config = dict(
    d_model=320,
    experts_per_token=1,
    routed_scale=1.0,
    n_head=10,
    head_dim=32,
    norm_place='pre',
    rope_base=76600.0,
    qk_norm=False,
    parallel_block=True,
    init_std_up=0.0229,
    init_std_down=0.0,
    grad_clip=1.0,
    decay_fraction=0.885,
    batch_tokens=65536,
    doc_mask=True,
)
Below are experts of layer 3 (counted from 0) of a mixture-of-experts language model. Rows are named router (the router's row for the expert), down (a neuron's output weights, with its number) and show model dimensions 0-79. Each number is 128 + 24 x the weight over its row's rms, rounded and kept within 0 to 255.
Before each expert's rows: a language model's description of what the expert responds to. This comes from a sample of Wikipedia text that the model never trained on.

# expert 2
Commas and conjunctions. Commas, dashes, and, ampersands and similar list or clause separators, especially commas after goal minutes in football match scorer lists.
router [101 148 163 188 144  97  91 137 120 125  97 109 152  82 126 127 142 150 134 125 111 110 179 169 125 143 150 110 105 133 126 102 137 113 140 121  98 143 124 112 154 110 127 123 132 150 145 155 130 140 125  99 123 163 180 131 131 151 119 144 166 123 124  73 112 147 105 188 119 182 133 116 117  81 115 164 139 115 127 149]
down0 [164 128 111 108 100 113 151  89 118 109 125 144 158 151 129  87 147 158 135 113 119 127 174 127 131 138 103 117 145 144 130 185 164 141 120 137 138 114 145 121 130 114  78  72 137 137 122 117 118 131 123 146 159 105 103 128 105 165 111 120 103 104 133 112 106 149  99 120 158  96 113 148 114 132 109 144 147 137 138 114]
down1 [116 126 121 190 121 130 127 113  96 123 116 131 111 117 156 136 132 115 109 111 122 168 108  93 128 105 131 152 169 111 140 127 112  96 148 106 175 142 126 101 132 198 148  98  91 136 108 112 117  89 118 122 151 136 174 142 119 115 140 143 157 118 116 146 137 129  70 135 160 126  87 147 113  99 206 154  91 140 122 118]
down2 [207 111 165 115 120 156 151 119  89 177 130 139 139 167 121  90 141 137 142 109 150 101 110 129  97 141 171 133 109 109 165 115  90 154  97  97 144 128 136 153 163 122 159 135 138 159  91 161 120 160 114 192 109 161 110 155 116 104 115 133 116 147 123 127 161 166 135 174 132  87 165 155 128 151 142 165 134 133 152 116]
down3 [125 147 165 112 138 207 136 130 121 144 115 128 116 117 121 151 143 168 126 114 137  83 146 124 157 116 133  99 108 139 100 142 146 154 143 115 105 120  82 101 138 130 157  87 171 119 127 116 143 122 141 147 141  86 134 127 137 124 116 102 165 164 122 128 136 138 124 151 127 105 141 137 107 153 116 119 131 121 140 116]
down4 [117 171 142  96  71 126 153 122 154 138 108 149  84 120 164 114 114 109 139 158 107 128 108 108 107 138 119 119 116 120 171 139 182 169 146 122 136  71 164 128 102 115 112 122 152 113 157 139  87 112 116 131 105  87 147  93 132 172 182 155 134 120 100 136 106 119 135 137 158  82 117 139 135 140 110 101 110 123 177 103]
down5 [111 175 137 119 164  58 155 117 125 147 109 132 147 125 102 147 154 153 134 140 137 124 107 130 120 118  84 148 141 116 138 126 146  69 156 108 136 135 147 133  88 117 162 139 124 109 128 127  90  94 186 135 137 103 100 151 100 127 148 122 184 100 123 130 132 123 128 122 161 126 122  86 169 137 146 150 118 148 145 122]
down6 [184 126  68 136 103 139 117 121 139  94 113 121 142 112 168 118 115 137 138 125 134 125  84  96 156  86 118 117 114 103  96 104 128 143 129 129  89 151 117 124 118 123  86 122 141 129 122 113  92 123 145 161 124 157 161 109  95 127 105 112  86 101 134 119 167 115 149 106 112 144  90 124 106 163 128 125 143 133 129  62]
down7 [142  92 115 116 156 143 151 154 174 133 131 141  75 155 128 130 127 118 142 125 146 134 101 110 147  87 121 146 122 104  90 129 131 130 121 124 111 116 145 121 164 138 140 134 134 123 106  85 165 142 121 141 106 136 138 113 128  90  92 158  78  87 116 107 164 106 107 124  86 140 169 132 148 136  99 108 134 100 138 147]
down8 [141 115 140 115 113  82 130 108 114 133 106 141 120 125 113  96 144 104 116 119 150 145 125 165 145 156 176 112 148 133 123 120 149 169 100 124 125  98 137 157 102 138 135 139 149 108 110  84 139 127  92 103 167 116  77 119 137 132 160 160  97 163 128 131 165 121 130 144 119 130 133 110 151 143 141 158 154 137 134 147]
down9 [109  84 161  95 104 114 187  82 123 105  77  81 102 117  90 139 135 107  84  83  99 115 144 108 158 151 130 135 143 118 100 159 133 170  87 210 128 145 139 132 145 155  92 150 157 130 150 129 141 154 139  86 148  88 126 125  98 118 125 108  89 182 161 164 134 142 157 126 152 127 129 126 119 130 131 108 141 125 130 124]
down10 [119 129 104 122 119  93 105 109 131 160 120 116 126 107 160 179 139 147 109 135 121 154 125  81 114 120 109 118 152 126 153 158 142 144 118 178 162 123 134 117 105  81 111 141 132 121 146 106 153  76 127 126 125 142 144 112 142 147 146 111 159 211  98 124 115 136 100 109 146  70  68 160 129 100 102  89 122 110 123  99]
down11 [129 146 130 171 138 111 118 142 120 131 136  78 135 121 199 186  88 131 154 165  92 155 154 106 171 145 180 113  87  94 168 139  87 130 129 104 135 146 152 159  99 137 138 152 136 109 117 147 139 139 113 129 113 137 105  59 129  93 111 168 126  64 135 152 128 116 105 109 133 156 109 149 148 181 155  77 129 140  92 120]
down12 [118 124 103 116  87 117 176 153  93 137 105 144 140 146  99 164 106  95  98 114 107 119 116  98 159 125 140 119 142 129 110  86  83 166  95 118 171 171 159 156 122  81 125 125 135 152 113 147 155 167  91 126 103 112 118 122 139 109 148 130 148 143  67 132 156 125 113 107  90 125 125 134 122 150 151 119 114 111 158 144]
down13 [ 65 162 129 185 130 143 136 145 100 142 117 138 105 145 111 136 148 130 107 135 148 159 111 109 135  99 140  94 156 152 169 129 142 179 110 135  84 116 138 127  87 139 159 161 122 113 154 116 136 142 111 109 148 142 123 118  96 150 114 135 115 159 124 109  56 126 110 139 137 147 123 176 118 153  73 146 158 155 121 137]
down14 [158  77 153 117 123 141 135 117 103 128 156 160 135 128 114 129 161 186 184 167 117 135 108 139 148 120 101 110 116 113 148 171 109 112 132 112 138 141 118 166 131 113 134 126 124 112 107 148 138 124 148  95 151 150  91 166  95 123  92 109 137 153 135 152 150 108 139 142 137 144 106 112  86 128 164 162 131 140 113 127]
down15 [135  97 109 148 110 120 126 128 107  99 167 142 166  97  94 119 131  69 148 130 139  65 151  93 108 124 135 131 159 129 136 148 124  89 127 116 134 171 112 109 128 144 122 111  96 115 100 125 124 103 112 125 159  83 123 118 139 123 112 145 133 155 181  90 151 152 114 112 129 102 165 154 124 105 134 135 116 129 108  74]
down16 [148 129 115 111 129 146 123 129 135 132 152 109 153 121 120 177 157 159 139 110 149 124 107 138 121 120 133 107 127 126 131 135 126 152 106 174 121 132 165  94 146  98 149 169 122 153 141 121 113 127 124 151 150 163 128 142 139 160 145 160 167 147  97  95 107 108  91 106 143 132 154 103  79 121 139 114 136 103 128 155]
down17 [154 142 145 120 162 129 114 111 122 118 141 117 146 125 154 125 108  70 143 131  97  99 107 114 120 138 114 152  77 111 139 122  99 105 160 169  80 140 113 121 105 108 158 167 152 120 121 130 107 138 100  93 164 126 114 129 139 115 134  99 138 179 185 124  79 116 157 149 141  95 142 132 156 123 148 130 155 156 112 153]
down18 [131  71 123 123 128 128  82 147 131 176 115  93 101 102 159 119 138 150 111  92 154 139 134 106 142 112 100 170 127 140 148 149  74 110 135 131 122  89 141 125 138 154 112 130 133 116 121 110 100 123 131  97 168 113 114 111 145 130 124 115  98 121 185 140 139 151 167 132 126 130 121 120 115 129  90 107 109 141 123 132]
down19 [107 154 134 142  79  90 145 136 104 127 102 185 102 138 107 149 117  99 144 113 142 158  60 104 142 106 172 107 107  86 127  87 150 135 134 141 156 157  99 128 130 111 143 119 119 165  67  99  92 130 103 132 145 139 116 160 110 149 158 129 162 128 144 141  94 143 139 124 162 116 155 112 146  99 131  80 132 128  73 123]
down20 [127 123 104 143  92 153 130 145 157 150 160 111 126  71 128 131 144 136  91  82 119  99 121 138  95 129 135 151 143 114 133  60 168 143  69 142 134 141 116 170  79 189 111 139 141  90 168 140 103 100  85 117 125 154 173 178 103 146 132 129 123 117 118 137 116 155 147  98 131 156 142 109 160 126 125 120 139 109 125 137]
down21 [141 139 155 159 102 142 188 104  66 131 155  91  95 128 161 161 118 120 177 126 215 133 181 157 121 182  98 112  50  75 127 110 115 114 128 102 127 119 128 114 155 135 125 165  97 126 105 108  56 131 133 119 129 165 112 121 143 146  98  90 139 111 138 136 126 127 159  78 156 124 148 151 147 121 140 117 154 143 123 158]
down22 [ 95 120 169 111 141 132 126 145 143  91 130 144  99 128 107 118 156 121 146 151 149  99 102 107 142 146 171 128 114 168 138 153 130 111 121 155 117 116 130 113 114  84 134  92 139 111 136 130 132 131 145 146 106  89  93 151 129 105 135  91 145 108 177 142 124 151 138 144 136 109 167 110 154 125 120 175 162 116 128 145]
down23 [128 142 129  93 110 104 145 157 113 140 151  96  95 128 100 103 133 147 119 107 140  66 157  84 143 123 119  77 132 125 123 124 125 121 144 136 127  84 100 115  96 108 127 118 113 130 127 117 186 134 121 105 115 125  98 138 129 158 137 141 152 170 126 128 165 161 104 121 145 130  85 111 154  95 121 139 136  92 107 120]
down24 [166 119 114 142 128 121 136 160 149 120 134 163 121 144 118  84 149 140  88 125 130 130 138 138 146 117 144 125 142 167 131 125  65 150 152 115 114 161 122 117 139 129  96 147 137 151  98 126 120 154 120 119 147 160 143 134 175 121 142 150 138 100  93 117 146 135 109 114 118 147 129 121 124 134 141 128 145 182 136 133]
down25 [106 119 123 136  74  93 159 142  92 168 173 116 161 128  98 133 133 129 145 122  96 151 143 134 139  96 137 186 161 165 162 161 127 129 140  77 138 131 146 114 150 137 148 121 118 140 127 156 108 151 129  73 127 129 140 149 129 177 121 135 136 108 129 184 164 139 140  98 154 130 142 128 142 120 121 142 148 143  98 114]
down26 [149 134 121 150 154 112  89 120  95 164 133 170 132  75 108 141 153 114 100 149 137 137 100 144 112 150 128 146 141 139 118 144 109 179 133 157 188 129  96 116 158 167 118 124 107 139  98  96 106  99  99 145 118 112  96 117 169 144  88 197 158 120 133 185 161 127 126  80 171 141 184 117 139 131 113 115 132 107 112 110]
down27 [129 144 115 144  95 125 143  94  98 104 119 155 140  96 122 116 148  84 174 142 156  93 148 146  98 135 128 159 160 114 114 104 130 112 111 101 132 151 152 118 133 182 114 136 127 110 109 143 129 113  97 142  44 147 147 161 139 156 111 124 143  85  98 145 132 164 175 121 122 158 168  72 115 109 135  99 113 116 168 124]

# expert 15
Word-final letter pieces. Short word-ending or mid-word letter pieces, mostly vowel endings like e, le, re, ine, ette, in names and ordinary words.
router [134 147 154 119 133  90 148  77 127 138 124 123 134 140 145 108 108 147 127 145 127 139 114 164 104 142  96 133 106 132 127 150 139 125 122 129  78 139 164 136 127  99 132  90 132 127 150 135 107 128 131 166 152 149 109 155 133 109 118 124 136 121 140 121 153 137 178 143 161 148 124 156 144 103 148 108 148 134 117 156]
down0 [176 154 174  97 133 111 109  68  93 115 138 179 123 133  93 139 135 131 128 154 173 136 126 144 121 140 124 128  81 104 159  66 105 145 118 127 140 111 122 127 101 104 118 103 127 129 132 138 136 158 119 104 153 160 164 165 110 122 147 163 141 148 134 115 114 149 102 166 147 139 171 143  64 151  96 120 106 142 131 113]
down1 [116 133 138 163  84 120 186 106 128 161 117 144 131 167 126  98  71 183 100 153 147 140 137 128 123 102 147 108 140 134 162 132 129 101 138 158 149 153 120  99 149 124 171 152 142 117 100 151 149 114 114 113 178 122 148 124 132 116 140 158 141 153 124 140  87 105  89 166  98 129 170 147 113 106 151 110  84 131 104 113]
down2 [112  89 149 173 117 131 139 144 113 120 163 120  99 109  91 149 136  93 117 170 138 166 132 104 113  87 145 170 159 128 112 114 154 115 144 150 126 174 166 109 124 120 122 117  78 163 133 115 122 157 136 174 147 144 163 139  92 108 124 126 146 139 119 105  96 146 155 137 121 126 115 102  94 159 109 104 152 121 131 101]
down3 [131 103 103 130 135 101 167 130 130 106 117 141 118 106 105 152 184 129 129 138 137 157 142  97 137 110 143 118 144 134 171 108 146 130 139  89 120 170 125 117 118  79 143 107 105  93 142 158 150 127 115 140 171 150 141 126 171 168 165 135 118 127 132 131 161 167 126 144 104 164 112  82 132 126 160  88 161 124 164 143]
down4 [111 108 146 136 116 103  70  96 122 141 164 118 141 117 138 125 175 140 110 155 105 105 144 127 126 112 160 140 164 140 148 109 166 185 118 125  97 125 155 132 148  93  95 137 183 171 139 121 124 104 140 155 110 122 149 126 151 112 142 122  92 120 123 137 159 156 133  92 136  77 140 118  83 161 149 122 155 147 126 129]
down5 [ 96 125 157  95  97 127 156 127 127 147 101 137 137 146 141 122 128  92 122 106 162  98 120 165 118 106 101 120 114 139 149  77 107 163 131 132 158 131 119 112 169 144 153 124 165  85 141 134  84 159 114 131 151 148  97  83 133 125 147 136 105 130 144 104 146 138  97 129 126 154  93 120 118  73 125 106 163 121 170 113]
down6 [115  88 113 147  85 104 143 116  92 121 128 112 116 130 139 145 132 156 135 111 164 107  89 178 138 165 127 120 130 132 109 147 160 136 110 159 112 142 136 142 109 175 136 149 155 108 150 128 117 132 121 145  94  89 147  94 135 124  98 128 104 118 117 132 128 184 121 153 129 114 117  89 121 129 119  74 127 129 117 146]
down7 [162 109  98 138  98 137 106 149 195 166 133 164  84 120 137  89  90 149 145 134 151 142 124 110  95 130 124 164 139 135 132 133 126  75 137 145  97 107  92 146 117 134 125 115  99 149 139 118 113 124 148 100 104 145 148 118 131 128 120 102 132  88 190 102 133 110 119 128 156 125 129 127 122 157 143 145 130 122  91  95]
down8 [129 116 115 134 134 114 126 117 156 137  89 120 125 125 162 145  93 137 159 127 118 126 148 112 113 129  63 139  78 143 130 133 113 136 162 135 130 150 162 110 135 165 146 130  91 159 117 150 127  69 125  96 147  81 110 106  86 115  91 130 135 129 149 139  91 141  98 151  89 152 143 109 115 163  83  98 130 108 104 141]
down9 [115 128 123 118 173 136 115 130 129 156 117 162 121 107 146 156  97 127 110 128 104 104 130 128 127  80 132 163 123 150 136 122 139  99 107 146 142 135 142 142 174 140 112 124 119 106  99 145 100 131 143 177 145 121 169 105 113 109 104 169 126 148 166 111 121 117 117  90 128 148 103 140 102 127 135  80 110 133 142 123]
down10 [136 110 130 126 168 139 122  94 112 121 140 143 152 117 109 126  95 132 125 133 156 101 101 143 131 125 148  96  99 113 138 107 180 121 133 185 116 157 134 129  87 142 115 128 137 114 118 158 129 129 118 127 136 107 130 141 111 109 154 148 161 112 134 154 143  92 111 118 137 163  94 108 143  89 128 140 113 149 126 128]
down11 [128 154 160 113 107 115 110 137 124 103 101 125 113 122 119 118 113  89 159 118 126 123 105 166 127 139 129 122 107 114 132 153 146 127  89 130 147 105 148 145 167 124  99 113 133  85 125 104 138  86 128 172 176 132 184 116 141 119 118 111  96 166 143 114 109 142 137 166 124 124 100 141 136 140 137 153 152 153 130 168]
down12 [121 134 135  95 122 138 173 126 110 127 121  66 141 102 179  97 148 137  98 136 145 103 145 104 138  91 137 153 117 125 133 161 126 127 176 137 120 147 124  80 134 126 109  78 128 141 147 110  89 149 178 125 102 183 152 136 134 157 117  85 107  93 160 131 104 149 126 122 134 129 131 165 147 100 163 126 137 143 139 123]
down13 [138  96  91 127 107 140  99 101 146 122 134 118  86 111 106 157 114 125  99  84 190 153 126 143 151 191 147 196 137 121 114 146 142 158 119  95 159 144  95 131 115 150 142 118 154 127 131 113 114  98 159 109 113 147 126 130 120 143 130 166 148 111 147 135  55 133 154 147 157 163  99 115 113 102 125 133 161 117 143 122]
down14 [117 106 126 127 124 147 154 107  92 109 153  90  95 112 121 127  93 134 115  90  87 163 117 102 119 135 125 163 147  69 148  84 140 113 107 133 163 169 145 151 140 157 137 149 135 143 147 109 143 120 127 125 121 107 140 113 140 147 129 127 118 145 128 127 139 180 157 152 115 130 146 146 116 113 142 106 167 154 155 140]
down15 [137 191 131 153 128 111 129 132 145 117 117 117 153 148 140 145 111 128 117 119 120 151 150 103 127 166 114 114 130 129 133 106 106 146  55 116 141  78 135 187  88 126 148  96  95 125 144  99  83 151 111 148 117 182 124 130 121 174 113 153 126  92 132 148 153 128 143 131 140 144 100 135 100 134 105 128 110 128 141 124]
down16 [184 137  85 109 137 161 123 137 177 129 154 116 121  94 126 132 107 161 116 131  91 145 128 155  91 146 139  94 110 110 165 165 149 114 124 116 105 146 111 142 125 146  90 120 124 168 140 189 165 154 134 116 113 151 136 132 100 124 121  97 141 118 137 137 112 159 133 110 147 118 129 142 105 112 141 128  92 137 115 115]
down17 [117 162 147  77 116 167  99 130 106 136 140 138 104 162 142 151 137 101  90 127 115  82 140 132 167 186 124 143 135 119 174 127 116 144  79 157  74 137 152 127 121  93 130 110 106  79 108  83 108 163 129 132 123  93 146 163  92 165 106 122 143 128 137 114 133 142  98 136 145 150 136 105 106 112  86 152 139 146 152 156]
down18 [127 129 119 106 132 135 107 121 148 110 123 124 147 152 142 137 144 106 118 119 144 131 116 108  98 137 140 151 144  97 108 156 156 106 178 101 133 149  98 124  95 137 151 111  80 148 142 120 156 122 127 125  76 140 107 117 137 133 145 150  96 124 141 129  96 147 128 100 126 155 126 136 171 115 145 170 163 124 130 166]
down19 [164  88 114 111 135 162 128 139 164 129 105 141 142 130 151 149 120 173 120 117 123 167 127 122 139 174 142 166  98 118 121 112 105 164 127 111 111 115 112 139 143 164 148 123 104  94 124  83 135  95 122 157 153 173 149 111 167 107 117 123 113 111 105 140 153 139 115 138  60 116 137 141 127 110  99 104 134 171 172 126]
down20 [116 132 150 141  79 127 145 125  91 101 113 115  90 126 146 143 149 150 131 147  97 149  81 131 108 106 124 116 130 158 128 105 145 117 153 150 115 124 115 136 149 109 158 133 141 140 148 113 101 115  98 139 163 139  95 108 147 148 117 100 133  95 124 107 125 173 142 144 124 135  63 127 135 157 112 124 135 157 157 135]
down21 [103 121  94 164  51  92  97 123 134 117  97 137 153 127 115 119  94 117  66 128 132  95 154 117 108 155 132  96 149  73 123 136 127  85 130 149 134 140 136 114 145 138 124 129 132 144 125 152 131 149 121 116 116  88 139 168 138  94 143 133  98 127 148 118 129 124 162 141 112 163 127 147 103 167 130 105  96 148  78  94]
down22 [178 119 110 121 138  99 104 132 112 183 135 145 106 133 118 122 150 148 140 161  94  85 157 112 142 111 145 111 161 114 139 143  93 174 121 123 145 122 104 185 132 120  93 119 120 151 158 123 148  81 127 121 161 128  83 125 147 136  97 119 124 132 138 131 109 141 141 108 140 117 111 119 158 141 149 127 140 128 138 150]
down23 [105 135 122 129 142 129 142 160 107 121 110 111 194 101  91 129 127 139 111 161  82 134 102 140 195 126 136 106 145 130 112 145 135 153 131 121 165 121 122 131 122 121  98 144 148 161 123 146 130 136 112 115 126 134 139 125 135 119 121 129 115 156 139  98 128 134 156 116  95 136 146 149 161 133 174 153  87 119  99 145]
down24 [141 120 144 100 125 129 132 139 143 147 135 140 151 148 119 137 129 115 128 109 139  97 165 134 148 161 105 102  97 131 110 138 139 166 110 105 137  79 127  48 136 153 161 145 197 119 163 126 145 175 164 108 112  94 146  96 124  94 116 149 125 144  75 139 141 134  86 127  90 146 111 167 132 130 110 134 152 117 114  98]
down25 [122 132 147  85 109 100  77 145 152 133 180 162 131 160 163 153 141 160 149 127 124 162 154 130 151 131 120 134 147 116 149 128 135 142 166 116 138 124 102 131 151 110 137 148 136 126 127 204 149  95  73 112 111 135 122  94 120 108 137 138 145 125 147 138 142 128 132 130 154 126 194 116 107 103 107 120 114 182 109 134]
down26 [111 136 100 138 112  87 141 127 104  71 131 143 166 143 162 126 143 132 182  83 159 175 171 120 126  96 111 170 146 116  98 147 121 153 155 136 140 131 107  86 152 120 142 160  97 185 155 145 103 117 122 108  93  87 140  84 149 158 104 128 134 105 111 176 112 134 120 136 110 116  88 118 118  96 161 103 108 107 160 176]
down27 [108 167 171  87 110 123 122 115 110 154 105 170 145 136 126 110 158 126  95 150 113  95 135 155 105 156 156 113 136 110 162 127 176 138 119 153  94 106 100 140 104 118  73 115 116 119 174 137 142 126  87 125 133 121 117  88 133 120 168  96 115 131 125 117 117 110 150 143 142 174  97  83 126 123 120 163 120 129  77 150]

# expert 5
Table cell separators. Pipe characters and markdown divider rows separating cells in tables of sports results, election votes and lists, plus some semicolons.
router [ 78 151 155 112 148 101  97 132 138 120 115 100 103  72 117 132 139 157 130 149 105 132 159 131  94 138 134 158 154  67 111  97 127  89 116  84 119 142 124  93 174 113 154 132 149 132 125 140 164 137 125 135 147 163 142 171 120 127 102 112 167 133 115  68 190 153 125 181 125 165 119 157 120 106 113 116 139 119 152 145]
down0 [109 135 134 121 106 118 132 124  99 150 119 103 137  95  84 121 143 125 129  90 114 100 137 120 180  73  69 182 152 114 124  96 162 135 127 127 164 134 119 135 173 159 134 130  92 131  83 139 164 108 106 145 111 125 104 139 132 123 142 138 118 101  99 164 118 136  54  99 155 119 125 140 163  87 140 133 141 114 103 115]
down1 [129 126 130 115 153 157 116 134 128 144 130 102 141  84 120 121 143 104 153 162 144 155 191 121 120 138 115 147 153 115  50 105 161 140  87 177  68 131 149 154 120  91 123 126 101 109 116 112 119 148 168 110  92 118 139 131  90 108 142 124 109 121 151 137 107 122 125 161 127 148 153 136 133 119 109 139 143 161 176  92]
down2 [144  74 127  98 121 155 157 111  98 137 136 124 122 123 101 158 110 186 124 122 133 119 186 117 118 118 112 178 154  98 110 158  77 156 127 136 160 139 109 157 165  97 140 121 130 137 125 130 141  95 135 151 123 117  97 112  90 108 125 117 120 130  94 122 128 114 114 117 117 118 109  99 130 138 110 129 131 154 153  94]
down3 [135  96 104 101 163 148 141 113 103 122 115 170 123 100 138 152 122 155 117 133 150 157 146 110 173  80 146 134 122 110 150 145 139 145 130 136 118 112 110 160 113 144 108  98 135 113 158 142 105 139 123 132 123  96 102 134 157 117 174 152 128 125  99 118 133 142 120 103 148 137  82  94 157  93 136 135 112  77 107 128]
down4 [110 137 127 125 101 139 140 193 143 138 113 146 146 147 117  78 134 145 148  97 158 103 107  97 129 152 150 120 132  83 128 115 122  82  93  88  99 144 148 138 115 131 124 161 157 116 130 125 143 179 126 127 154 170  93 105 121 124  93 153  99 144 141 159 175 135 143  87 130 112 108 139 167 188  79  99  98 132 100  89]
down5 [145  96  99 171  66 118 106 148 125  92 105 158 126 123 108 145 117 126 118 135 122  75 127 100 125 147 131 157  85 155 162  93 107 127 163 106 162 127 146 103 176 119 115 142 122 101 154 179  90 147 117 148  90 130 133 121 141 103 125 137 177 104 164 126 165 157 164 121 135 139 144 141 116 134 101 156 113 135 122  99]
down6 [ 85 127 144  91 126 121 143 113 114 125 157 140 157 144  89 125 134 124 123 150 135 147 129 135 139 131 138 170 134 102 114 111 116  92 143 113 117 148 138  90 148 173 134 167 138 121 163 136 176 142 106  78 122 125 164 113 108 111 154  60  93 153 123  86  92 116  96 143 125 135 104 122 130 129 149 135 114 132 134 145]
down7 [121 153  98 169 100 139 121 172 125 148 137 123 141 128 142 105 134 132 172 111 104 133  91 152 158 129 113 141 141 140 134 127 146 156 135  77 138 134 107 108 120 118 164 163 171 146 151 130 150 104 169 174 122 130 100 106 116 118 143 113 111 129 121 119 125 112 108 132 109 102 107 161  98 117 130 115 104 140 146 148]
down8 [123 142 146 124 119 114  98 114 149 150 150 156 117  95 144 158  99 121 160 134 121 125 108 142 168 107 141 126  93 158 117 127 108 150 163 122 112 124 155 131 148 151 100 160 128 118 153 149 120 148 109 168 133 146 132 128 114 133 132 107 120 106 130 131 172 156  98 115 145  89 138 101 169 150 131 113 115 129 138 124]
down9 [175 164 163  80 162 127 148 151 157 157 100 121 161 138 146  85 136 146 130 138 132 105 138 164 135 102 148 117 108 137 133  94 119 148 140 116 141 147 140 111 126 112  94 127 110 156 120 102 107 129 146 108 141  74 130 133 111 137 145 104 168 115 129 153 127 135 114 181 105 121 108 107 124 138 100 153 105 115 112 114]
down10 [125 153 143 138 116 129 145 163 145 146 128 142 127 120 136 156 126 114 117  99 133 112 118 117 104 107 100 161 129 149 138 135 113 115 119  98 170  92 100 149 110 124  86 139 128 162 179 125 169 151 133 171 132 112 126 129 142 135 107 118 126 125 118 134 113 171 127 148 111 107  90 126 119 159 124 134 132 115 124 167]
down11 [136 131 154 153 184 172 109 116 120 130 146 107 147 132 146 111 120 119 132 159 105 130 120 162 118 144 134 114  56 125 159 110 144  78 108 145 139 143 140 123 147 119 130 103 139 153 122 123 117 143 133 169 104 111 157 178 109  81  97 148 141 151 105 150 112 109 173 122  60 163 123 125 174 121 142 104  96 135 134 132]
down12 [121 142 141 114 146 115 100  98 144 142 112 117 137 115  70 137 118 119 148 144 146 138 113 127 105 110 147 116 122 168 106 136 179  97 124 110 137 129  93  89 156 128  92 147 145 108 151 117  86 130 152 107 125 120 106 153 115 146 118 147 143 125 100 140 129 167 146 129 102 107 127 123 142 109 133  83  90 105 135 121]
down13 [121 161 100 115 102 137 131 126 143  94  93 154 100  73  76 107 157 113 122 154 151 148  76 142  94 114 143 114 128 121 147 116 169 117 145 174 154 131 130 131 164 125 120 119 116 148 155 158 151 176 116 136  97  91  97 149 125 155 125 110  97 133  68 156 151 135 112 130  90 136 173 156 123 111  61 127 146 161 152 133]
down14 [139 132 134 173 127 137 124 119 129 143 129 112 152 167 132 114 169 110  92 119 114 148 126 145 119  92 114 146 120 116 159 139 128 103 142 152 107 125  89 158  80 143 116 164 129 118 135 160 109 160 117 134 145 139  67 136 146 138 218 108 108 120 154 161 110 114 113 132 111 111 107  86 127 161 161  97 133 129 126 132]
down15 [126 135 158 124 130 116 141 163 128  97 148 163 124  75  89 192 131  79 151 129 118 152 145 105 158 147 103 142 114 160 178  83 124 141 104 102 133 155 110 122 112 124 113 141 112 143 101 130 121 136  92  83 109 107 120 107  71 116 133 112 105 169 106  93 133 180 156 107 118 160  68 183 111 144 155 123 121 138 147 124]
down16 [ 82 131 157 146 108 116 136 133 172 119 121 107 119 103 161 101 142 109  84 142 103 185 227 109 134 115 152 157  89 132 125 159 132 136 152 137 127 117 120 140 128  77 130 142 119 157 121 152 143 139 175 121 135 186  72 133 136 107 120 151 118 113 105 167 124 135 104 126 103 168 101 112 146 118 147 121  98 125  87 127]
down17 [146  99  89 140 125 116 124 164 151 107 128 149 100 108 105 124 122 122 140 144 164 121 103 121 130  92 148 100 106 128 133 111 129  82 133 145 113 139 114 109 127 108 136 106 166 152 163 135  93  87  97 147 135 100 124 137 156 121 117 146 138 137 135 102 149 126 119  86 129 145  89 122 124 133 142 135 139 126 162  98]
down18 [136 134  95 132 128 135 145 128  86  62  84 168  91  96 147 126  94 150 143 119  96  76 118 135 143 105 150 134 118 144 139 103 107 149 107 172  92 115  97 121 120 165 102 130 142 131  80 174 134  86 109 119 180  80 112 115  97 126 134 148 158  88 142 144 104 109 137 129  92 122 114 129 122 101 169 115 120 160 131 107]
down19 [144 118 151 143 127 134 122 137 163 149 103 142 100  88 120 135 146 124 150 137 144 137 138 110 113 125 110 125 120 111 124 126 113 113 128 133 133 141 121 153 137 116 154 131 152 126 101  82  77 117 121 161 135 189  98 141 143 138  95 140 113 175 119 125 162 132 111 145 115 133  96 151 147 180 121 168 138 126 131 120]
down20 [160  84 172 102 114 117 112 106 116  87 112 151 109 139 121 169 116 147 152 151 126 112 132 113 130 125 133 174 110 106  88 186 185 117  99 120 146 133 160 136 111 124 143 131 129 142 159 174 100 114 119 117 136 123 163 166 180 152 130 141  85 127  97 173  96 166 138 119 125 126 150 117 137 114 121 152 108 141 135  83]
down21 [109 126 120 137 160  82 132 141 144 153 152 114 120 151 130 116 145 117 103 133 122 127 117 145 115  94 138  92 135 165 163 183 103 109 141 169 130 140 126  97 138 137 153 134 100 131 153  77 128 134 122 135 109 138 109 117 119 123  84 149 139  97 117 162 112  82 168 112 134  96 195 129  99  88 153 129 149 167 124  92]
down22 [129 127 130 125 139 125 137 107 147 135 141  96 121  93 105 114 136 108 102 113 152 136 101 104 132 128 142 147 140 105 125 112  95  92 153 134 148 131 136 176 165 140  87 164 155 158  97 166 126 110 131 128 145 155 137  98 123 135 133 117 143 110 121 119 144 128 177 111 146 156 162 195 158 110 105  92 141 100 135 126]
down23 [119 140 128  70 105 112 124 140 130  95 108 124 146 132 169 143 145 112 155 146 126 144 138  93 140 160  93 165 138 174 111 129 127 147 120 113 121 165 123 160 135 122 101 174 164 143  80 160 143 139 147 136 160 136 140 130 113 121 167 127 172 160  80 171 117 133 131 150 128 168 120  87  76 181 139 110 154 114 111 125]
down24 [185 121 117 121 120 140 141 122 145 135 138 131 114 124 111 148 121  93 108  91 116 155 103 116 124 167 116 133 148 104  98 127 194 122 163 146 132 131 152 111 102 179 106 133 119 133 142 130 150  94 107 132  86 131 123 121 127 144 104 166  80 128 166 179 149 147 148 115 127  87 144 100 137 111 114 124 140 138 152 123]
down25 [171 127 138 101 110 174 140 141 110 143 115 112 150 161 105 102 117 126 190 158 102 129 109 133 134 132 106 126 110  90 128 141 133 161  95 125 140 147 124 149 106 107 159 182 129 124 127 108 156 119 144  85 163 112 142 149 134 135 152 107 140 114 127 135  68 152 132 111 129  89 104 146 126 126 146  86 164 110 112 129]
down26 [140 146 132 116 107 144 118 126 116 136  97 131 127 150 135 136 135 125 109  68 151  95 165 124 124 134 185 146 108 158 117 120 132 136 100 115 138 113 181 105 135 130 120 115 148 109 135 158 125 147 125 145 112 145 112  77 134 110 130 132 129 139 179 128 104  72 105 142 132 121  96 158  99 130 122 103 120 113 155 147]
down27 [111 135 104 166  92 117 107  81 141  86 124 111  96 141 135 147 129  95 104 107 168 159 130 132 159 100 142  91 127 121  91  74 122 111 162 111 113 132 120  99 139 144 145 150 139 107 150 119 106  92 111 142 145 122 150 146  80 131 157 153 145 181 119 116 116  85 168 170 109  71 104 138 108 143 133 135 160 124  85 108]